Weights of a small mixture-of-experts language model, trained from scratch on English Wikipedia: 64 SwiGLU neurons an expert, 307M tokens.
Below are experts of layer 4 (counted from 0) of a mixture-of-experts language model. Rows are named router (the router's row for the expert), gate (a neuron's input weights, with its number), up (a neuron's input weights, with its number) and show model dimensions 0-223. Each number is 128 + 32 x the weight over its row's rms, rounded and kept within 0 to 255. Numbers have three digits each.
Before each expert's rows: "mostly gets" lists some tokens that are sent to it at least half of the time. This comes from a sample of Wikipedia text that the model never trained on.

# expert 56
mostly gets: " species", "-", "t", "f", " re", "es"
router:113170173090119150129148214159130129088125171128107137152124106188127137107161117135119136130148138112122131116125097082130107101159098152151097077130168142073189125142110162125141090182083108160092135127118138137122135093100149132116116098116051112111172082135080150121109137056116175058139125135193089136141138152068073157063096183113088083151105095108146098125194121113155156172145100081144081133123128198129137058072160160094083152168118127172170093095151233141071132145132142076107122148102135101108162084187143119135126140147135157130140099071112165088145112059108136152110062121134134101150120167164167131120128085143199181117124148181138148118112113175093111117134
gate0:087168138176159167167154114147104076099176127151117121148151131161115135164144096144146085120138145125220088096107099079169100132143124152130141090159137169127171121167099136161129160105165124115102115067125141155140168151160029126093187107113084141073151145154126148149133069094102134058133098188143158128163115154167085157123062123089145087151091075070099134116120076138194124132072100082195119185164125204124139122186108103083186138157119101134119111135109211110092081125116136154113166117121096145125174100118103126167155123122176107119117146044144136084143194143159131134106138116134099123116108084191122132137156104144163086154163147136112158121190100109149134114125
up0:150141099189201146147195098141092118076199120173090160144106164119098143151150125142141094149143181144155129134160125066146144148149123153143141057141127196104090113152144103128120156132095109131112126063156137115108150145133078130138151114113096133089111137126134094135120054094130165084085089159171120144159101172169126191152085122098080154183154077098100114129118050143155121151076054056103119177183089193115160127129171130143131137099056147156148058137148197092123134117096146134131121127084140111131133118132085133192129184127149092121168115059128189090147178150125118195115143109139124103141145097182102096151137091129162086100167137152128153113139088090093129140123
gate1:105183140092116081181118183215133154113105134122143164125115126153103152174162098109090136098102134178103104151120058144124115139142130078077104140118174180133106140131126086154105126148123105155112171128100096095115132089151165110122152134142160122146147162076126094121042173105117148091144099155106135126128107199043170111076171132125087132115120097092043075080173137078149102158083118120186136158129166117112123093120142182121090129114166114126158095100161204125063118125119163045106135126100107097151090139121109095187115149147138101120125147115108132061092137136157074168133153094100127075134132110159050202079146145092089136138095137166172103131120143143077107157139
up1:128116142082148140136177117061147132100100126087154144183161144075118133080144134159136161163123095136143141089173078161110127165120121174096118086101121144166129154144162131097090133120134127121041070082153130119130138127168154142195094156155155093144136112167128113148177099131068143117145153118109193059179113122105158200117109090105152126176101160142108123151127165128161121113170189144122144195100152083084108129077118168121088070091139137070104128085074108100110165170056113074123134091201079116154147143138135083175164079112138171060133201095112088108131164157150115112144196143172106132135063139134091144180162126110140163088117126090126163132124111136135082151123
gate2:103143070158092118092107072155132121080146185150194123206111186086151107146132161082148112108121146119123122091091150103145133127099154154160102106093155058109160118183120172123163226121060163142074132114153152168126150140137144171129132121122134117152092155120145173153115098126116097104130059173146124113120129068108110118125135120122140156142150141082143078112083155096121169192186094096109169156137109163102143152140137149163150180083126079134107111114102147138068132117117107103132125126084151118036114172070121188095120079104108120107128150113160136108141126051120092104065122093051149134167153073098122091136099141116101084140132157136153185135215168079113149123119
up2:099066123210107158129114141109138065103141179130195168175112125111095115147136115102178137159156157159108143102114105092168157071128092129148130136099119126192117098149110165112150088146078138138063141132109107122069161118108112147150096160139171046128152076114168145098163179142151067140179153152129120143156131113114145148075132169143123162143123117159151103130113156084098043178150123042141091153157152127109144165072136109139128103104160096164196145079091164136094143177052118087152139166130161063147087086148170144099121166085115155091192191120120193150104134132104080112144131122151111142163107127131107149171119087114178143136135090120140130168134077148134149133061
gate3:104148144163173153094127156096101133138121136166114165159058139150157095142153121066053126126144108185123127135137103139045165169136152108115098119093073153118104122155145124083158150104116074191078138170107140106172154102079147136116147094167073128092095128130124096096128075129088132153126139072116082061115140110080134139097171092145110152137067131204080139062125137084140115141137073145160123118102151172091139109152132144075068124142153133131150055150121098139109144126109117140171127155130154141140112144100110152163177128094198099104121084079099059090201100128107192107188152083146114152165163157085159130071112119086140123137120126190159163174119154184126082151135
up3:182166063168110155107115120096101128135109052151171121108120123127125176123115174168156115117102142165169081143217116118141138142072134151112081122143154136139164107104102136171114134155140107073103132132054137119131148146174152126111120104134119146192095203109127091110071173128130137134106075139135099118106111158108186137144097152084190134119199104129133136086216128166111138149087134148121139143136025129072173161104166095177154142175113130106106160099135124147152144171073139079143091134141151132122086093114125153111103138127101116126153074150188181112127187140114122137101180223089119117173182123146102123088127165106185171089159090097172112099145158145153144154096
gate4:125134157114076132109060134136157134146170146078078147136151121113155078134161110087130119095134068156138196143114105087145061140121129112112115125080124127153180130108151103121119119092105123169138135174099148101131101121168044100177209183159153152142143142096131093116140044100069107120156073142134129089140141185149103089075136171129117057078061085113124082169055122151128074085104087132121113112163102150085145168159147098152112111126105115152131137113171135144099133143178152106097126142197128170163115185111112075151167096161148049123175180121102130107126124122159138108121119127161170119163089068151149154155091130168089118136113175118163062130182123141102087142165
up4:150140150090186119117204144130122044124057118143146140109110168092114175109112158120105129202137173115126091092108115146096122067100103147096125105103155080104085120154137139135145144143147154136142098116129138128135189142094164147132087071163111077104132156144112111142084121137145138135100134066133151154077101110072206169164129064104190221178154129108151104117175180071140136121143132135099149152132152111163122157061125088107111103151182071139120147104088138108100096099079116119085152113109133085149146136151171168164099174095072132092123119165095124127155088138193128176089168075142105184072157142171150110082155130085130110117147136169121142190113159088157095099090
gate5:125131161136157152158097089124171062139160134108117129131071170123188154183108111132118150151122172104180223110178094099122139128069104182128135117163125141106144161125149144083129167180159119119100117146118160144116097108126152105137127093163094092156139138135080141107099128152135098110055102144146119148163099130157111138112089102131138169109190145069151092088173127122067125210135137140090083101114167091103142118089114127108087122181111107117195154104128121117044133114208166168091100162095128115129112093110107107130073153087098145100118091141141144096108168122145071117079068158141164098068168145200089128055121163151103175112146169126159116143196101124162099156179
up5:116114188117069104146113121155160086113192150100106094115089118090138105159141138133005095062141151119183116088113198079182106116126081165144170122138099117100131139122127175086164117132149129126102108147098173118140083094125142072126146080194109170113183180126201133070118163142069101109071133117177154158113123190138166131173094129193124133119100158105155098088143065163108150085110095086146093073140158110091052098133131123174128139126136121196123191140059143161138138137142148139154136164134103139112126151094120086093107139118147152156129141135122128113135171126173130098145159097129149146122151122096079139101088112138077147136108127134081129141183170133181088177102
gate6:121157116130109133084115174195130144127106130140184127127166137162171131189119126144115122128168164151131152132155137098119130130115149168115105108131090109151106152155095180133096101125156087072037133066187123159169146142137095121128131113147177159101093104143067122156188176127116077104107103107131180090154107123130159090109158151087163085150125125121078155155105148101154148175121143139159157082148168140137139082066128128107197135064191158134081139073171202116097144147123101144132099095126119063129099126091131120071194112159191176115113089053143133092146087128070119107114143202160145162131052057138130103145100157169141177094118141136138113121075116148118092166163
up6:135087144105116158133100151154107169160080118152216126133168122151150158180171150104137169075091154123174158098154170156055147164127121150103067150146106160138124174131160133119092097177158148101073068147096135151130145123107115120126148126152117148036112142139143136134148137152112085149117104114096185109170138105146103145114171138093144061105131152087127140128165155092102159144108170150119149137163201144135145117080109125067180153119104102110115117139151143149131154127104147094085037094120124090143164142060107090081203100161183180131127097115143162094177176163075057155115163188138148152131139074169125116137092077131134187095138098094158109169074111122091135124187
gate7:159147113138147139058103145106154088088110120075096113127108115145169081129158127138114139164124130182141120113158161151083124101162102112126077099220104177092091117109170128136120089139119125170097117153139134109136157122115187134134103102168138111093116091129056147086095165088132234140145176115156082176089140162103131094110124126120135166059134079132059085123145155168102112163175094119095141090086126103114097134108152156135094141170129131164176130160169168155154155114095129189093153158139160132152156109159125086143088112151095110068165139174112070088103162082126129188152147148127127119113132141157180220122140085145194122112209129125150107086086158177094072149108
up7:118062164148161096088127141143199115084138174096129112105144133125097123122113125076134145172124091148133106119148088078164193194118173157125140114086172127107107113135133113103121093129030130124083192096110110134107108095144133169123107167154106123136121174108126053225095109110130095131154103155098140151211121143117118168135133181110131135170126083138204141101172117178191097081125110212142108164105082177190103151101144121174136125117111133127164080168054155145125109132142122138096125159142094149101166144135121133119075142101125160176138070142116220092172112130105122122142125120125145117131120166125050129179145083121170142144092168084137170161094138133098109131146
gate8:095126119130085133130121125126179118129121192127082182155128144112131058154168146057136093137128091127127146109130102146126110125098134105125140114076148133081146184130132106125110127103040113151100176143121112107092117143122079149166144161082078123132134118137132077161101078120170128089114061112089086123158122169091111134089114147181120053097121103113118107186112079141099126118104088145109111083128091156172104074092116103157137159124115124121141137101115152116122118145172140127096100088105116099114143224112094010130077109136193173081127096174031072072117143140107161100146098143054158085132151111109147152120187093113154151115106170134173155140166147073129166163158
up8:146169173139197124134172136110106152112035123031128105139146147103134132114107127075143152076170097066157103123178100107144100133133117086169181153163177087084148093166112143138133126132145124069094073082115133122110126099130139181110114152088146143151153146187124170076100111044138114066170096105126075056092131099110126127148112128062118101115110147122132060092121117155110115133114113138105121175139084075130145179169120128135092137127097104101132080096122129133119169107097081141095107073102092096148155130091148134114082118193108117173104183079122156128080138112055143167147121141137106090149128129193117157179066125143100105141105162120135142070154114181073157121154
gate9:106164079134132074132153109128086066137169180168085165165108155164114140094126174128083123154099186138105128175113117110160152155097122139131160164101139198097136139129139107052136146086147085163116176079155158097128130150116162084136120114135073103078115161158097160145073104113111123083132111134097176132125075125150056127118159139131140169146123145093146098114161204146095134154095148141164070127134138154109182102121212138123064131127164089104131146126113160140124177109139147073074132110142143064126179110117127082184146105094116128091114180091110203076210125151172090106097135106150151168107163155140144145087095098121192104106135197142140105122118124102164156062171
up9:121075116182125139068102131103095167136144097091172148173143140119172105144137107125133123142094171098192106137113127199057126154184154122142161149141108064168122144124130130165136156145091127126140100137085147154110163085119123068109120132121143117143127142188159125119116100125138137111123138114094103108125193133187155107113110053159113070131166093171066097155107107161139097092166178105067109156128134126196122211174106096132128156162160120115179165136115144141184143172173162139168152187087124220157091098156154145096102169144134109134077115100122152212074116182098151155149114187130138060161085109129111091161135136084113096115145115067148109183143103159096133150119
gate10:178184135164087110142113155128143118082094148116119181098185121159143148108165110146086100132098077164118180118103117024121170167106148118117097076149154079101141100112152111051114139098134152140052158177193116118082090101105078103107087143125101101086142150055051101100123125093162120102142111122114175183144122179164106174120143150076122151191101132137142091148144113091163132099176133140164186109111135188139172087082143145172097088120131107122162054110140136111155153170155156169136141096148083131084108170129115105187077139129188108094119148109091127083148161104171134125112123158153085162133150105116188129053147103125149145133132161140132118118093128116099071122129
up10:155141103143158113153137154130081082151161143164073129051139185134159158131139127146122136162092147124140181140094070022135141162093153106104082111128154141136138122123115154115119148092215101089038145145179164136116120173128059125137090091114066118096167121085040159091055090096173147102134089101152158155147126160120082148091118173081146110137191142112156119132155116115155134129147130146148127082129138164108139075148085128147090077099158105169165078115161144117164125133148156133178108078108102147148113182141140160164149150077146082109089118100163138116168149111128129093130135152092069120122185184072167096116141122141118117167077090124114200158155149102142157121130
gate11:163096148124137124121158136127128202086126182132088141180128166159145088152129173119130177165150074082159152082125080102109117117083138133187100108128145119079113107123172147142100077162088134158113105098157142125080141138082150165180109135096103113087165166103170153128138099117152112132180127076116161152123166141130074163092086096154149187167142122054164117141143155177097119082139115152140132141123141176123165086133137079051081170087137159168141098135148167088104139120075085103129151158155117193095116106109127174122134064062116138167178073138117138084153182098107165125117082096123165109106113106095175191077108075134112193105139126138111169112074161129177147065143
up11:155079130118156116090094145080066136190088133170128157122104101119119192028119117159132141136103137151128145124114170193151108136087120172119143081124138126150074152169154113124193119130135087065186184177157171158132114114198083188091110154132115129126124152115158116193121099143138119115121132087099120181165123075121135118106172172113102147111129136199107074079115097112111117160158063097094165155104125127152150106137108127174085097153137090062178150158078135111128119129119151145131118094055077084082044131126108164199100134113152098085108146080125153125141081136114106121086134138096122159074176167128165102142131151114145133161131156118131101149136139088094125047097
gate12:171149174154126104127162139100077208129117175091084080114096130117088104140082163153105099205127141140083162155204090075165098115151136104089151096110175161121167096105181178106132124142115122135080149083126082082121136185085142133152147097110081115074156189107162141100114107117140146081106088104088109143159157155126100169106099147116146153144185093073085159136102092133170167148138153117091086181171116176192145133103107187166095133149071140165170135087074152098144071108154123115118153153133109111121177169166091059147106125176122134142109106180088115084105116064132108150108114109164128128107162139181134155146135108128141144096154118099174114092055165111100132101122
up12:094053109124028105148088175056082132159147097057090145152181092098099167140134150118119117144182117103104111133130126124147131143104114138116173104180093166168101102108040117134098133084139041188128146172180149122112143084159117113149092173103164120191159114107101104159147190149146152152135128130087083151163145155204098120106106157129169095109097100163166137194074157171157107089116177065123119138099085148109107134114157119086131120136130117092097115136123079117145111162134077141172118127129115111125166126083117101127173057190118132112161151132150095109202128180101127087164137114150118161152101113123107110088105130097141176146092092119127133104150077077169104136126
gate13:159191133123121141143152137094135059065107138068168154121147160081152058113135111097117123139102064108162131120097136133117096115127158121092151125139080161131189153164125095136142146137121175161153110103098116109193149134055144159102139086177119135095095137143106129158149115121129140098127132119131150125156129140215122178182115125110115121145140178101164148103110110140109110178169149088104165142247079114039166088069120155129129079133100153167110139097159155156133133116184096099095169064109122067090075126100136107142197124082106131156110070113132048080136129099112163141078127112148081170152093120153147126087166121082092193142127089136139135174086115141127128116143
up13:088129146123099146135106083067204106077109158129107135083183149136087133115082134136165098146148124143150152138135106126177142139116103113084097100146172108168129116107073126090091078096106108175139093136084132184108167126101174073126112155174143145145131160138109126217083155121092131138127096118154166087146141113103162117136117109087128099138144163141102118119114151132150138163112120102101157129103145123145087102200167082154140119173190077183140138066161114127114107101155094149165121103149093081171082122134133106199109139118133159176129086084110106069171103084102207164086144119160145104146095154164108124110156107104243121029138089081146207151110138117124113149102
gate14:129176085114132142116147122180172151139142140107136154188092142114106140159079126126160187079153137107133055096157059146095148128107106174172123124155139117153126140115074187154117095062112118079184138080096179137083099178104114160132150124136101120113171161080133175137166149127130113086145151125135077066103118117142104102114065108146140093152119105026154201174111111156148133097170112153100208140146125157208078109175132124124200074133088134084121075117104126076133135156191128150094120159142145142122108125115128088136126136097139153151128105104085130080119121111125123073134148111158123125135047064140145061075111148108123135144139160084140157172136113114163155067111
up14:138091174121185137107091141142125110164179175139116053070159103099154158104127089112118140088173130134148152107070144133246084130132074134137098214131142136134137104165201099155124119134163138118169141173118075127162106144144112106122180160121153159089094116133187107102123106132114101138087106159099170093139129124116180128108189142097124145129113116145100143098114183148075141127083134143156098142154171114053145139120126087081177123165135082128129133105107097177090125064095162092139137116172147091126112101132173167129187083135165118143098104144158143144135123124136162120124133245090139159147121145164085147201098125135040132135086120169083098097086156107122098125129
gate15:139198095140053079160101143145134183088129123100175127165138079064143108120147157128153099102134166194119145148166163126144132151108091142151129103118159102107151144136102114095166131119094076174152149082143143135108189107099082100131137229142158138128152166144144126116172149114145135129103090183119131174135123176142091116104139187091123158183096119193115153108134187122088114155187098167148106092133149152122149093115150136170146154159154139093155157154129130102151149072105124103132177134145102103112126103163101115105093126134099155092203088151064179080183094109165093154099105150117177121137124123149172158065109117090087205105131193197169148164144051105114116099161
up15:129110139133147148151066130151146128107148114088188150113136125095054152065153151171105145103045125122098163121130151142179128087170115084096136088152091173103206130117077150129158159144080158123150096172159119113144072132121125125145128145148148120078172175094142121123156107061128115137128071099134169111108118125127147105148083145064128097079137120152148115145159130075159152140092107082122168177149156091163120071112126143082108137123058076105054125137130082155121158164129145143061159131131177046077124090147145095107189091127131100056105102143136119106152119121070126205115139161098131112157124155134147159110136140177097101176083091192114112117068110175082118090124
gate16:148169182135128122078114212136105138106134128120119155186154127112223110125101139095144149103136093136144135142144060094181125180146104111104104095067099101138103104163104149113147101088156057117124139117098089156169102109145114107140090188142072097139079156115151094160093133086184158154073134127109124095148091142136150147090158092153140162192109139158134146088148117161118063108148091096206137133103122107118138158113083104135090135120086107061183120183124076143193160079166132088133090135173175152128095082052133083194103157104126144114121122129105142136121168041116139162087074106165112161169115167172162110096153153093124091108106121147115112109109146164131141175123
up16:109118146128097124110161166144136143174108070089147120134159111127146124114130125153082218104112020099200132122171099104082110111070166123110117166128123110133126124131122093169128168117116116057136082135160089077161099117137195145127158093156137127114059125148135094119123122107124160116130122148160113074117113055196117159139110151129150098162121111118135085112175168122102096130152098126167164113163095129091163144124171061046137148123075110182094098133137118135111160143151130156159159177164136115152165106118148183145157113181102075129129135099123160198149140104062162129000099106129133115086081162159186145111103106138126090101137142117138102090111143097078174115146
gate17:121163085151094101133137165092144203117216128126125160143155149094119130131076164181150114182119125131167133116131158156230123118123113111119170104119105075141130089137062136107170136120112095037135169106089095124130081062195123132131141175118160151176154163231163133121148145123153107113101163145093142131142103154135119126133122190132176091138153129139150075156145071130113171169098132074112129147114174104076145172057093137065111135140035059072114157088132098115149170125169128110109100135129107185091160141095095102098133120132164076126118133087114097153124130160112104154153113142130095127153134082166090138094177115082137123155114139158162120143128111094131087118170
up17:119165149059097119111096112133172106193088148152134118110059153127121153131136143132131116081119079109151054155149134157121149142119150166167120128134067106129146214200159116148166133060153089108112107100146124155160172178086141172161121112150112116098089106198135151175110096155144148156083089142136147118184092087153119169160126109104113139160199152090081149126131128108171102114152161190121133090176087057129162126127096126159130075067151151126112132146116069130099095175157147149161154064164109136144144078163134125107138106082075074126105145158123135154087084069149125112101095145104130100092085126102157159151137137114053068154134125109162134115124142185220131141101
gate18:097186126081127105104108101102137130169148178180128142077117199175096154188144142058106113202184196129136167153102109065147123136132090145117074120107150096092123073127127140138104112155137134170102135149143160135142176132137075143152167160139122113107134123100099106089047154131139120093114089124156109146136097087105158171118105170105137143160136127182156092118179176098130074135125074147109124164097093183047104096070136130131134126146147080141198062096147134114148115171158095100148141136155116138088088073166141196179110156147140097171173101138106139093116151106186104170134105087164181127119168118181129115139104175104141128128127177163149133117160144118134049185136
up18:160079165118152104113208130179169124096107159109148117120128156118114167167140158096096172121169079117107099146133106102151097118127159140099164126136118119126110111081163149046111115124194167126101099131123125155080161128125106154159060149127163110122172134104147129085115175113152119123110108055115136182132136164106121111130150118076118118113162152124123192117116111146185163187147086108096160073173079072129121133116131072140083112127153128133099094067064166108125098161120032126113130173140130059190094167140165113126167036088098150119146123098100165093070079165128152128139113128093105132165123149053095154107187146165135084175131126087126110150094164138157198103119
gate19:157128131152182152130189196151135138115066187131107206073133119115140122120171126158126121107178129158156112078136098056105141160106121137121169108138152160133148146155131104088135127166119131123085120127111138144089136101037132151117070161155129096132178183075157077075111091097166125098115075094106095090132104177124093178081143098179118175173105112077189122166093113103149122114132082076104121148100139112152172105081157093108094096114108133241116168127103169096091119162113139169128155153170131124110156123153165133137160113138118086114130099145056147045134091128150124078105088077119142118183104168162121159122155134118120199178128124177134135127097129135160124118096
up19:108149123160115123142160154063073158120114163147103163057099185141155157206145102135089109114184113145153115150123190097099104135160136161112133126104154145138144131123127117114140163111128098102057096149123106110113141080094128109156183168167153051187139132058097029115140142090174084074165110142165139104143132156092103145119145160155133110178141120157079129153109121116095107126152141169125210116047189117066159108105149066130158049086125073125123127104143142100179117098097074148119103122156141135163172151143098117145083070158138158152122097128094113143121112113140144155141177133108117047111144110106110088100188103109143195187098150131123127142160102101157147145151
gate20:112150097157184139149135165152102099155131149167171157119146121129151143095129153111070165123156142131079160143117165127124152125137108192131164120122090073181136131145180152157154107243135147161118117059115137118190140169173116129133127079133114067142099145100093123153145141086091082101197099187133139159184112110121114166175117124166111124154187171107136163113163069108171132156164123154097114147066118165095057164164123115130160131103175147074114120099172124095138165081140157117079146153095121112109077098139107191159112159117108156144143127129153184179155130085155096147036128123092104104171115127103116136090115155109092147085124198095100111132080072131147187168102
up20:127178131093131149099158138145143121083071145135182149090129096158145116118108156129119175157163155100141182096167132146106140084125093191085119074126123125180107134097121123163163086183107123099163137144089141102086091114162138148149114109132133091105131116125096110172021161115110125151161115157127126167144125143193126121157137081106138174156167152122119176079162139119099140167118132116081141116064130096178083079110143184100143124100092147156241123099124114092140150116104142153102090166134136164119140093213162147175067137152123183144184108122127189105084170099140127209185120123153119098166096181075116097153152151122178111099112187123106111082098111136185165144124
gate21:154163121145106087100096151140128130137165142113077185196098123153132135079168129166146157166109182165149104088160135100094116127111125158155133090091075126103077150171118104087171143143102101151135192078109154194105089108182097172150176070142125093131087154160111141098130133076140168130155138115100162115160107141089148146153155118154117084214117086129113123111157106134165103153125134085080113172086163181070118149084139156135053108125135137107153200152121159105126119148171155112076135154113136088100164111081139123122120131103170060110115126099149155146138198125176080081041107095071134098176130143114164170096134129140112150201154165163124040112119123139141117164130
up21:110127121144135155034110162109106195126121158174130083127159146115142089118133123131090129148136148148168185124097183110177149094138117132120142185113138104114100065115155093079191150154071104162170112167071129097184126155127098081103159100117096162122105135107107156107133163149128176130081134144126180125149146046131183143077110100160105101175101132141163105092129079090079106128169077104101152144140108121065113150097051116164144172142151104114125130177098147120161125113156136189159110071152112096123129171133081147126169151167110137144108221120125118147129092083143121164067064124154104121148167157183128177124155131081055126127099191163156096129141149120111124064096
gate22:144223102088116145135131195115130145077105110147082174176138166125152104139166167109133134104085143131128138143129126088075150158134138193119153122129161137080044132140119132079137197164106081157000122059114128080128140128137107154149107161153096069122161120087081117142102083089119130102135113119118154101114106133166154176088114107106140073175134143120105148128149142074098137075128150140127126116126149205077142126131178120083113151122134129169160153165139152144123095123157167104100126110104077139091118145110116129124144221084132150094156099106107153071148170148170163125117091145137195134106180115129161128077050120098170183131176164130162156130112082153144123134122
up22:148083149114169116080143169114098120159156185113128171153098102184121115086121143136141194161174077180116101128171102150168126135104102176099130122113141085162147091134074096204154116152118190116139150159096132044157097161110153109150118187122137121118103132082075150090114130114172116144127127128145123091105120103113148128114149095128132161201193040103164108088094144182143140144076087141110127148099076125105085175117170089160120156210120134079142111113142147157096114139135109123050134165132159090151099158128150118156074124172128163095164179128116185166155181136109099106130132181122126132167111070095126124187116120089145162137132124085126113203166158108164198125101
gate23:103177112186089083143144151134060114190124165184101100118153134111117098078094123079094189097149149122196095136119186078142103120087099112147135101132173105108206153156168143122126134116149083169139131123160132132118140168149176182113123116138121109091064126102102136121114035092152127131173103155137114110106144088175113177087135105136089060103141109125144142119113082122157113111086139181193106145129081131104101157164102145133122115118092109081124078154167161152127094082130130095133140094135117078169148135115141134135154074097136146159114136136155138134137175076115130249124150126061154101118192109113123060136060080073103143093095169188119093145121109140134123166126
up23:157134166058104146139171145122134121120117088093150149130106158136128143160121080147175146111071147083107125099135126072170101124134128093106178147199102119207092120074080151133153080133115182084088124146141148132117180176072095141159150109092153129110154146130068139177160166143147131131125139127096174088167104114150205176083128130161142110150080165100104098079184164135185149138142161152087144110155128153069103132130171109111143052182177084143097162116171038118095156148131156106106119123150138122157135066119183109104172121175121123138085158077156126112114080121156144083164175160116091089149096133141167104073156125113134086092103106133087126133057184102144103146127
gate24:151114128098227145097137116102139110092176191071142143094138091098133102131139072087144109113054170151152132117206114118165088128125095095126105109107101139104111128150153087111156110134129167119104123106084080121132100055141144129121164096135152120124134114119128104065117150080137160117107094120154131113094112138141147134083152111127133176213087109121121115083165157168166102168182117105111112209138108146106129140079119157102110047100082110181125143107133122154086179089118160113138101172141155110150170162136208104112120116140210125098156064067107165137162111162097136149120107112067147038176124147119080093142175146130178129174111139167100114081111118184114157156127
up24:090137111089050104085127102111065138150148113173123113131100147100096107160117105155120094101157042128155122103157199125166038177106128130120173142149118071116161137091164146117147089113089136067160144200172122131144135150097103126077119129119126157099105155159108151167134124184123101161104132152148126116166140102185131077128134170162132069092124109117133144078109113182140115079152090111150092120152117082116108166199158106139082160082173108186109157144097094107185110125135122082122161088170133146158066123165142174097104159144086066129101159157120087158127104097137185166121169155076129093144160103091140124103127148178045066128125083174159143113100168118097152118122
gate25:135157074154123086132123184112099150132140130132144117118158103163136112147145164140164255087125118117115113106166169105126105151151104148141130100139108152108161105122158112150157063149110145142151151055124142080048085177109112136123132116142188093044142163229155102168060090083145086140151146146124132155024148110106121163131132091128112090151130153138115119124159129118050148189188137157140092125143113151138126115135114160102136132071109118152165137124151134153112130073138101163072075141091163134094142124168134138120109101090105176115128120132144103063149183129081184109088138128088165124145107150124126130109122086101152147150222177106187116120071097114110176127138
up25:126096163072119178124128082087106122162141099150128108100089128093127187135084116156075178140113160129105072147082166104065098146130062178155163098091073128180143136121154097163143125146107170133146112099130162181085115159111209080124131109086120118097155124057129204133115127157098128142142180146142109139116125088155136127129129125207105082129116128132126115107149053216107151109132174122125146163146090077153111143141102100141142045084134124105129158120143098160125131124146087137101142119102163089108131073094089118191194084130115120088088185107156108171098065134130157089152152115152100167145105162142132143131140202161098175128170108131058103162151182136123166154152
gate26:144208122193149117150106156146119201163137124176089183184124133136158084204121115083143109144098121112136164083128119111158134176132169159085115118112232100051119088116111144109161124118081112119073126069126142162132104150130115129156148156098088113096141150067131117084060083107164144063107137158155134136152091103110113152124114136145112121157100121150151138136144125148136139118134135089110123106141062134094145167152125129191128104085156159121155112116214183066058081092178099139147145126148081109146117129093155187172092177153094165099148116156166138101142146075189077179121110106085097101077168138164130137121161107133102149121137198125174140153183124132128125153149
up26:082159088134076136213146126116103166132143174127124127097148090102103114135158128181156109113135190097098154162121122134135109196132144111114137116158130085115129125163119151087116147155093097143213142117112131167144161115103084133130119147147168118090177165129168119106115079143145149091090166169102180121171113175128116132114109093130095177132144140140097138143056106178118169109167106137128120193138180098095123127154113154091130126153157159102063150129160158147084061156137079140160130127142113119121036167109157147189163107099122206114144188081101122111143120132142166063084191109127152156118186206131139126099166141098114214036147129117113152123178090123072106131125
gate27:123179135137106123159071141154088120152124158105042168163109108086102140171102126132080181141150124169168110113112098095141124171124158155167119099140169211110151118171227140117128118083117085193186177156138123136166182094147172165147175152120120130085147090073108106143101121115146144099143132105113109131066138116135068105105144157113136149134124105131134089108092126170188062072157129037133130107111161154121132073203195167110114071096120103141122102173164128118145206163170129108117107154126101112142156130099115143155133138183151108077144159115116111112097162113080136104116107095135136075199166142101133189165093141093183130156128079181106142119123145135111144133130
up27:106117121093139171075103177113131148128142112182141146109159135147165162119082106098146147164215064150173159156118143086174152156095112124126118113137192164118149123120185097131153088092148116053145144116144129079147083147155166102146135173114119170203112150113170110191047096158167154074097124124173194113134111115126122066127105130100159156172152061092139068089200126148137113139145114082112115113100172167123140134161182171147158137081114044105168147107156140103140092137091124132150126150098136148133144141104109164093056185149121130127209153088121119130076114086130164143117087171126153124187184134127108116187157142145100144134104120116172095098120149117109098169160
gate28:170136097141157118121126136162110053116110235102161168129143136117133163116138120105151121166163052177116089122079100131157149109114125104140185106106185176075119177151143099130134093160149158188133141127135115120165197059118148170120155120193086092108133068133115124099126111102154125088122136088149156137124074121077150128122088156133105114131179128136114125156114198107101144125150085127150135159150139133150120089122126173148068147083105137111163086093091161103100119114131178102130125126215119144156103120164108108086088112114132092100135080189108148137107195070234129100135113169139170064121139096148103141116141172127162098156095161121127170083104183128169181164172
up28:174157075153204121180172150106105109080104143125137171096148086076129173122141124155087167155141059106114092060102085134141155135130127100114143133082132199116130148125138067176110108147106118108103130120138133099110125020205113120106144093103112090195083093085079134149113092115144133108124170139177144150120118108147146161112065178148159088143125170125182125142203164052084089153101064129149126123177135137178094076086090155131137122108126089149193093170166156118110116119170128127142110080099101144179177079136104110107128098133124153108167113097131169157115211086154118090089086160126165095137125119138131139150148165139127115146129115114137157111144071122115160168158
gate29:148167163094162140124187175135140181155166100176075151156080140144124138165127093114096133070160179161120142143143122103060132136103100168132054107142098086146156089150151134122139098107098059045121169086134101124074105132150159132115165035117162169101121128168079075120103087081145097111140108180131140178156064069165163151139124098127120090145122145163121166110169110074206143139168160141142107107133119123126185096151117113076146165112150093140114065140124134130114185084128137183100114126135094096117131132125145165136120105142122084092106108085139165100198132116198169127136160134120133125144194076073165086119189138111144112067097166150147123137150113154105129094144
up29:083175104143108173123172044127118150113176143158140099139181142142192107168138125139136127088154134155108139149115104045114163096137082087162151175127175173112160074125128115119125087123124145101177100067160129109094115196096146093126163123076153144142150174125106110113104113138062125098155146128150116091146150097115143080084120152125153110066097092064134106128117121129153171108159153151133117115169152116087139118170110114136164154142145118077111126069134184157109126162095206149123142126086099154115105195161076120107163149120144170128116160138176103093114121198156194111112175120089163111126136180107171133110157114169093122074124131048046099145140166131084122057188
gate30:088129117146104114160137108129092200098150120136151107134115193154110111070119168121140106130142168146096085102143182011173123164121103118076135151159087129126157097129181156137103115117113101123078129148078175163112208110111147103156145147109118113133070177146122086164158110115083149115127064085138157108134131152115140153113138146037106172150060116136068108099087096162142072177105151106142125143137101124110132148154120121121096110076163077208098110097137155119155098111161156155148129105157133094142078123131123055145144140144107115136112159055141112106111147081125194127115090124106175112121092093110095098121151084097155157116157096213114135179121123208085066116133
up30:137118111198110088150178155119155125107146149114121127099113123112135085114154134165194182104091187157119134164107163064129106124126145126156112081132136106122153152112081090138160103134131100069097121095140126163067073102193054135166113104152145111150068095103141072108140090128153108126116111222178132169156150133124150156127126060144122183163137113126109098119185181120095143121125137165101105108069117131081167082123197118202069082162128132118185132111160087099143166088132141166090131177141134128072145117117121119159097131111118124069156134106109197136179190134139104143110165137103160126120171171088105111146149110065165129128106217105122087113192150142150148098148